Weights of a small mixture-of-experts language model, trained from scratch on English Wikipedia.
Experts: 32 SwiGLU neurons an expert, 8 picks a token, a sigmoid router, a shared expert of 64 neurons.
Training: a variant of SOAP for the experts, 682M tokens, 10412 steps.
Below are experts of layer 2 (counted from 0) of a mixture-of-experts language model. Rows are named router (the router's row for the expert), gate (a neuron's input weights, with its number), up (a neuron's input weights, with its number) and show model dimensions 0-191. Each number is 128 + 24 x the weight over its row's rms, rounded and kept within 0 to 255. Numbers have three digits each.
Before each expert's rows: a language model's description of what the expert responds to. This comes from a sample of Wikipedia text that the model never trained on.

# expert 32
Description: Table cell spaces. Spaces and dashes that open or fill empty cells in wiki tables, mostly in election results, award lists and football stats tables.
router:151143117160152100143152075164120122141115140081120130148157143150135127100150102105122129076140138097128091195131160084115117113108110088153130134089128120123143103113125114156150115139142126099157175126117141115158156069140133131153119122099108133124140135168120135127123150102102171143149148122094108124124160148127123134098099121114143093120115117096123128112147127152191134180178153125148129204103128136116134170130131144132142103146153117125113155122154131109099106141123120079134140094141154137118149119125118079078112126129160143169125132111109188141145115130146176162
gate4:128122146129149124116095133143148111098078123111155110166145070121116097117101089123160157145109168140175070147115145150119159106163157138156109142134126158146129104150082155138085110100171111143111083152106114130087131143125121111152152139103162136148109128138139141114135155132131127127124106084111140173140133115129095166160146142099130092159121156082161143118101114137105128147058102161161110154115111091126110096128127138153152132153148148088157124115111120120119111121094103139142173161105102120145092122141174116095137152159134130133118125140142113126148118119112192109
up4:126122146176148150122126138149164083115168185083167132155135091162129098129124148155132162140122141140090136087134170135099152134168122130119092141095134112131158103123140132130118100143117095144153129105146107103120113149124132118115100130115130125091129170135103147126091154124125111131200169118104102105124118118139114145117110128108145129114150131093104135125100130146126101164101131132139128132104106120109117151091099083125142137164159164101132166100129130094124140147138110109167155115087175132129105154165155156081132171146154125138070118142086191161120122147165136137
gate5:184117137134112091124154137123101165112135158099113094115122137084116116102169146154136117109133128119132108150157124145114126098138128136109177098131110161113097115080138126127183137136145147123116148132106118140097118081165128114130132120157134144130128150117116180128138061159122101118106108115110156115179154132167171131118095080149148107144085104132118130113120134102142145091135132140133142119140129129102153099149113152092108100128158103139111124141088153079115103134134130106163195112127141115144112158165134131111108128086159069128152128145080102111118092160169117163
up5:106136128118165100109096106164167128113139084091139121150143155087124169153209084131125157131097135118114100125106177139123147135156138120128138089144170146127109157148088149135109135106153150113095131130165157094118126104087163134142138109136152123104160114151137092128135104079187101132145116114131131116147126144101134151173130155131128127112122120106156126120101139172117102126107142083115109130160121130126156153114147103102140146116135131118103143113104158160156076121108093130121118134116052168151151106150124111122107109089114098109089130147122118138152119076147122117
gate6:151141139154137126173139118097129141145113125129123155153120148149103147149147123113121135155151112111132144134141117116109091132145184123128154154100117143116139121139135138154118139168100131162139102091110115128124084127145122079156127123180095120117104121128105137099141077115118157166131157105126120137103150166097128116119148130092131122152126131117115116117148118127128101134130153144133107126166152144132162105033119119154072130073151147141110097090086139108092160122144153119103169166134130130159103087133130136100158143164156138138154145140062137180122088066130145103
up6:158140161119131153080111130182184095126158109141142161119102136107125133103132133111125119165116145136108143149158134114113124114128115121139152113130125120111181169130110143146155124152140104107155132173152163136098158131144157153108098124115099109145124108127122151145087110128171123128115079151126074119123088115131132083168109137106148145113163111186105101139111127119085168115126107100132146148154103098156063089141157174106105132177158129098099169115114129132106107142167125141111130122114102121100156146123125112088100132137130102123072116091099105105138139150118114144
gate7:097079117133149139119121094079166110149110171172126148123113106171138117143146108116137087138149113116127110144094124125141099125092122124153140114121113142118111136129154111092166102116077153120146173149143140151098087124111099139099154125109099143121121166144130121133137134135169099102103102103122109101088097104103124135147121149101153156115176155078144137098151121169109154140157128124118118128115129142160109154184124125142108128106163119143123142184106174144181110086131119126119149164123157156158148137082098107128124125122124134143111076117106165122175120136131154175
up7:128128134156147149157121124112117122145143215131155119159134138103141087160112132146114133109087120140142141066105123110102144155120151144126147163110087110128128154131120124154110130122090100119112127117121111098149134127154118103148118114099133106155151111116082056150131118131156093097148157151121116149147137142134121119143140129168135106112160157100133139122154173134089134112061124160146097135121120135139099145103107114157128099141085112124101082122161096157167146152125123143151093166134157110100134079171100149163053154111134108141118131149147144118105144123151109112
gate8:134153079116131129122135112117146118140135146119128129167142111146173150152159083111174108114129148132078122159152132058126106159134153131125158101132133120135111123133141168112141149154072116145167147131111151136118106168097165094121105153113128113130082132122145140108126136167143140143162172100171137131143124109116147172157097123093106141135110082057105155133162141157128066137124133133088145129139143136115154135147122104088159145146137115144087138136069133080145100096121110139085126122158119116097114153100109142136118146111111111162135087124139160129127103110109112119
up8:182146114122196134115122103147127160108102169124066138124148126126142123131161134151180158142143140136104110145141112108153130167134089157120180135134172133127141165108158117127138105138143137111161147128136135148114122132118174092173161139141168108126121132123161118093108150144125116150177160098110142125137145123134122148178099101127155118093127126090122159081163144105099139112162169108096129117154091136132110141150131134091123071084141131144118137110127081099106109129103130108138131156125074137108105128106097096108108106114119121167144094107142145136101094110102106124
gate9:148137120129114111112133153173087125115094081138142112179143123147142148143137081128118109146102098142121113109117074132144118151126143139120141145136119143155144123089105140153165116111153094116103119104127129138135175111182135158116156137106143111114150140136116153137144151106139110124151147151108116128112128113181130142146187090122107086145087120135128173117138196082114097169185119154117149127133121132184126098127194166122160129117086125115110113119164141110146137148159143116159118125095115119094097109129155093078119099150143121117103158124114119150139096091123114127
up9:149083102097146158103152081094116140126135100176143106114120154095121109124148132132144089142177141113056162132131124150135141144153096143109122147101134134119124124159097159118134155120120123125138151085142151153109136140094133100154141118113119133130117151156135113162179109125124107150111112122146148089093074124131140168153160143144125155141128167129150170085148136145118135150140129128098097105137160131137092101174129155141104129156163121117106113134160119088131145094113130076070126135137112101110183109103167106148100118164106107117161121152158106143165098106136132160
gate10:121160141099123127122111133132152110122158107160103109145123082122129099112110149170118132149128166136139146144103160121133118146129082113128122112090130085110114139150106116153147103141162172097119154191139077120118131114104157149157108156131143142115140143124108132168088116171082124144162112143177154139125125106202086130097111125122144142100156111117136081064144106129120118143147132147136136157130089137127126148163113114137153148133158107149148124119076108097132146125125132111139107085185134131183131101122154096138163118116083100123115115102128180133108168131124129116
up10:150092109092129142125137095147114139138140159077154093153158158128149134195142112174133139159095115147094138116119091115089164141104114116129111125096112109107138075137099154092116144134142173142148148119121174091118096088136127109137140143113085138103113161120116125097114141176115126155167105122122134129131102143132107134166119145148115149156145164082160144084112106133159113129091151099115119136138154127154115141135140134163120150139121116144129111163139154150105145158108151113104122086129141125089147180156098110104147186081131098133111111166151149144138092105117130100
gate11:110087132116117118132136085156126097116102141128101121117141152139107149122116159118182128157133153125143141136118119097145108100071139141160127137104122123099126127140092139132149124101103155109121094190152117116114135122108119098114136114090113168126094103102139089106117132176093143124154105116144141154133133153199119141116137135151168088103130164118105116115159155129107168119143152121127110118149139108157086113102148157113174050125135151162128109147112110165127125129130164091090128143128169114130107149170115108094132109135123139175144119133105146191157124177151149127
up11:125119147143098097111139116119140125130131129098106125121085108129148138093110114079158108124159197113167161129150096117109117125110146124161142104174135080162109149131151118149148163107121158113161120108125100112132098147134151134091185136107117163095104182132130105090098100106129141117136103111107126131133107170122160144118127081113188129164094150131133118142146120141134144141128126129135122128138143152104120093107116092111170147146080116153162126138157150142118104099204085143139164106120091135123132170098144139085148124151109096123112084134103111155124108115112117135
gate12:143118106136108158171164118116147116094154139100144123149125144158141148140081162097134132077093161120141121163144139097110127127095122140132135081132179067096112114150112152116132106091141109130096138150138141151139123129131144194183157149110132112152132139091112138127111142120116141151102168098101156122131111081119170115135128193179166146111122117097112101093124128137121145143179148141155135112100081102131136128117100120154100125144132138148143105119144162083121188144123109120105094088154097149165113150148104115121136114095123142120109125132168140121129130138116142155
up12:150156130132078096141107138146110148142135160147104147103153087147106159135139097148147152153144107141155160112137095160095160125170110099130130109146127159088128163070137136167147136125107122118129079103124110136120144115117146155065189103123121139131174135113154092156149159130114105166117141153161106125127145092095141131079128119127126153089104119156160141117068110108155116147115094108140101128144128139141148132095127114124156166138131117130123121151102109179212144126120108129151129138107166126154134112095104142134140114144162089145127102113127118158130096132127112100
gate13:140117105163157113164131125143131114127101144139131137145139160114112136138135113092150092101099067136106118072102109143158133127128120124120096121119071144149128114141167137164144162144132092097112144132174176154141101076127152158112108125124083150122100126101129112095128117102093161153154151117071144135096109145149144118127078126163096126142085135160150140135127144124124120145165114122165166174163101135150158071135115170096130101149130129131126116109121169161148123124113088133123128117115145120137105170127115092160159147124158147144115113103166135098180125107151139126
up13:156122139115108136132174125116139151122095092165113140129154141134143112120140086092125079148134109164157097147148135171120132110106162144133149101151133120141145110130113133137131125148131141127110077132097110080180122171167133178155119141136090110139102122111124107107129111119118095135116115138146127147094131126160094139116152055151166096212150141068109116154147119129113116148118091135125138110097135108114122127171160152115135098152103151139144067173120120127127141107140147147095149145130164141122100133104135130105123120156145123182093127126130113119163104130071125125
gate14:094145123169119101132070110162127110142105158172133111125133108118154110138140122168152136088145155134106194128122094112156125104137127064133161156129135100089113138119154143164146161150126093129137117150109132139108113118174103113129111147107106158117150139148089130144141144136108148161145115164149126159143153147087113102062147108145161147116166144105108161101104084127149112108139131117116133147145113164131121117098113133087111125123096119137120141123176166152129115103072136091112148156165135157155156133119082126118091115129149133161125128139152104085160117095161139129
up14:100128126116098115166095137123161083095114116092117105132155134150168126101129153163110112102152165096113145106157147150096109123122151128124123132126138136135093125127171135129112110156140111177146098136120131160099141117133142147101129136136119110161164119109117096112130098122103080079140104149142097146077095119096141104160156065150144120095118151139108127130137189148155132151132155168133130159148084166122158149137115151052099136152135154144106122120140125169088097155114127095180145161129141146153093157139139121111154131142151110140139131123113108165137165090138134126
gate15:136156112163142118124110140124112121121119125129108134129082112116090142122127120132148163097131134105141071106130116121120114126130086087142131087155115148088109108155128167162139117089123121120124160141097141110092114095146160137146107167133119131102113162102138075127128146120152144152148102133129106115121182155129149141140143148102130092109152100149142157099151159114135152117096155142113166192141148066139112119149117125106138125108113131124145122187151112156150160110123152187143134138140119139140136112166178094114149107115136110139076087082109134157128107131083197113
up15:109123121141100192082133139158137135112155109155141138131124118124115153169154105117115180091113121132158159162136091120128111121146125124142097150068144121115186109111131147124134102105138108118120156139129132106132131105119093130133123128142106137115093112130107143118164144135100147127091124109062105177144143133133163142096124132177105132154086098110129132116156111144142149139133102138146133162115150079090080102098100132129084174109147132128135146161151077142163118189129139103153105120165139100165104077165098138113148113134152130124102151116119127107144127121106175142
gate16:186161157132111139121145126222111174104152112122132149112132132134155118110125125112122125131135126134057111134156140135094098136146137137118144100116140118124111142122086097123136117168137083137125144118101112168134130144151133135130167104126119147116140146160128125184134098120132128121132150122127100112088091120068146110160129140143113106143060137144087131138087143116143117132162096137154154130133112092115162141086123112132068120109123146113162135145107140138139150137131103111181095129150111186138121079130158061143130137120159136117107123117115127096093150124138143152
up16:144133167110100090118148118117155152076074121099105137135097103136162120148115133138141160168167103127162188123128160082161091114118082091153141149107088119123152110151116111117129146150150126158154106125123147131134171182102152129131137128139128077129186113095110107161148123145131163150161109148123161115069133176106134125145132148077117143103116119113114144148152120123137155134127114151114059111127122163147123124155135146138149143155133145120094146124155064136118107116128122138113129116113137091121155119110129180138133125159105135119114100109112088132137088131143138112
gate17:152148128139088129134138085133109126123133136156144116168102159157129111149131117125113124154089089168095154140091130132073118117114124125065116139110128116169113070129120124143115102132100122132126126171119143184105111075126125158115107157103125163119161151121138112119082090103081129138147142134119159112144175117149107087085133174170126118120087104104160108114173141143135125126137118130171142134165162146169132163131168150134150130153136136101135107130090120141146138134152124129123128105148180145147110141185109101094152112132167095093123100141136134134142123129155125103
up17:106110125123121118134089141140122115102121151112132135167122146112135115124149161141164145118113092124107086103164123121132145138149145127093123122083144113128131138122131177166085139110106088150124124092119102174158125086076103122160108117131133135133141160099186153095114121126121123151146192120158135129091122115118180090087144161111149152115126086097150130156101173084137117103145151136159103136154152157116177151107150093131140121096132129132129123088132092117134131107116117114126163077139149101168119129147104114115121156137114091127136114111191148109149132122127119191
gate18:195149116136085157123131165132104152095128148144139125154106141081152128144171112137135132117096100091146105116106139088099149130118109134099122159133118117116107107108116084163172112144129140120135151119121113140116113120120109115152179131090122145147138166107135113122164117101125140098158129090150152115143141124137144072144125084171106093155099099133165118151120177115091125083122111122148108125150116145145135140111107186132127081125104141136169150125126107079099135082105156151166133142164117104095149134136115140148149123163122116116118105108130136129097099166130084187
up18:096118111098122144154121115096151157153113112152172129104136108141115126117170121157052152147117176140104151114113099127118098154114114117185108098178138137139133158153160085119135150109137117128089129154130101093157111144124153152110147152130185148127129128143094107109107118126152158155131073142124105129138131116133098128137175126159141174113123118127134127180163114104091091156105135158105168112138119117140083111159098105135120126141091118154141170087104155154127125155148135143144107119122146133150147083117134125122135102064132151141113132190112104136137127129116122098
gate19:121169135167160105074151151115125092172127150147119169162097117127099118122129135149099100123107181118110118105111117125087120146141154131133120131149160165134120111079100128111111115104139154097117128123125151132152118097126125131134088165119144132087081118135147138122119116131142100138154105112125117104157165167176148152132082083152157168109155110136153144097131116122163150110104127184143169177114152152134116151149154143108082135086129111089075157110108147123135100131165148108170138113088092123104117119161120128115124119113154111102102157139139134132119087092127136111
up19:116153144108158111098138141117102145129139159101093147120125157106152156113101152121142077130089158114147160150136126109088151115122109099153087078130125099145125066110124131110120113149079127110115124100150118119150110112148146123094154163125157115124109127108126139124151140124203102119126157139117182096107162144159124150163105126143116119139115104116131159076104101121120126107120155149119126169165140111129129120146140152130130138179093140134104153145100115127162120162141099174141094096089157085104147115146145112118167167147148126110153134138117118186146132103068126103
gate20:135134142146104126098113144105118136170135154110128153111129105157104127091132142137136123103155134106157136120175101112128119135126114081126172123121088094085120081092089150129126127118092148121155144124120112141168132151114153144148148124158099131107139131090097110100104132116065153104180183129081074150111133151106125108113133113123122153092127118168152103092153129128131115170142146141157178138096125122119144144126124119164117125098081118156136177206152150131145123100155159112153132130147149123146109134096105162167121120160104109164117100107092124153131111126119143132
up20:075157160103118177148099151119116142161110176130160086125119086104180131154134134110195126103129128107118108154161137121125093111190139092122142094150175140118112122158135144165144117114082105143138123141126102063163118108159128182130112107118095113120106128150144142132103152117136162184094128130108144172085122142140094092136145107104130128140103156157157115101125131138105152126111106115108118089156145108137150116119163102113133138107114108144130115119125136115144144112120105173119115101120136083117113105120094144133074133135155112127133149119152130153170139119105146104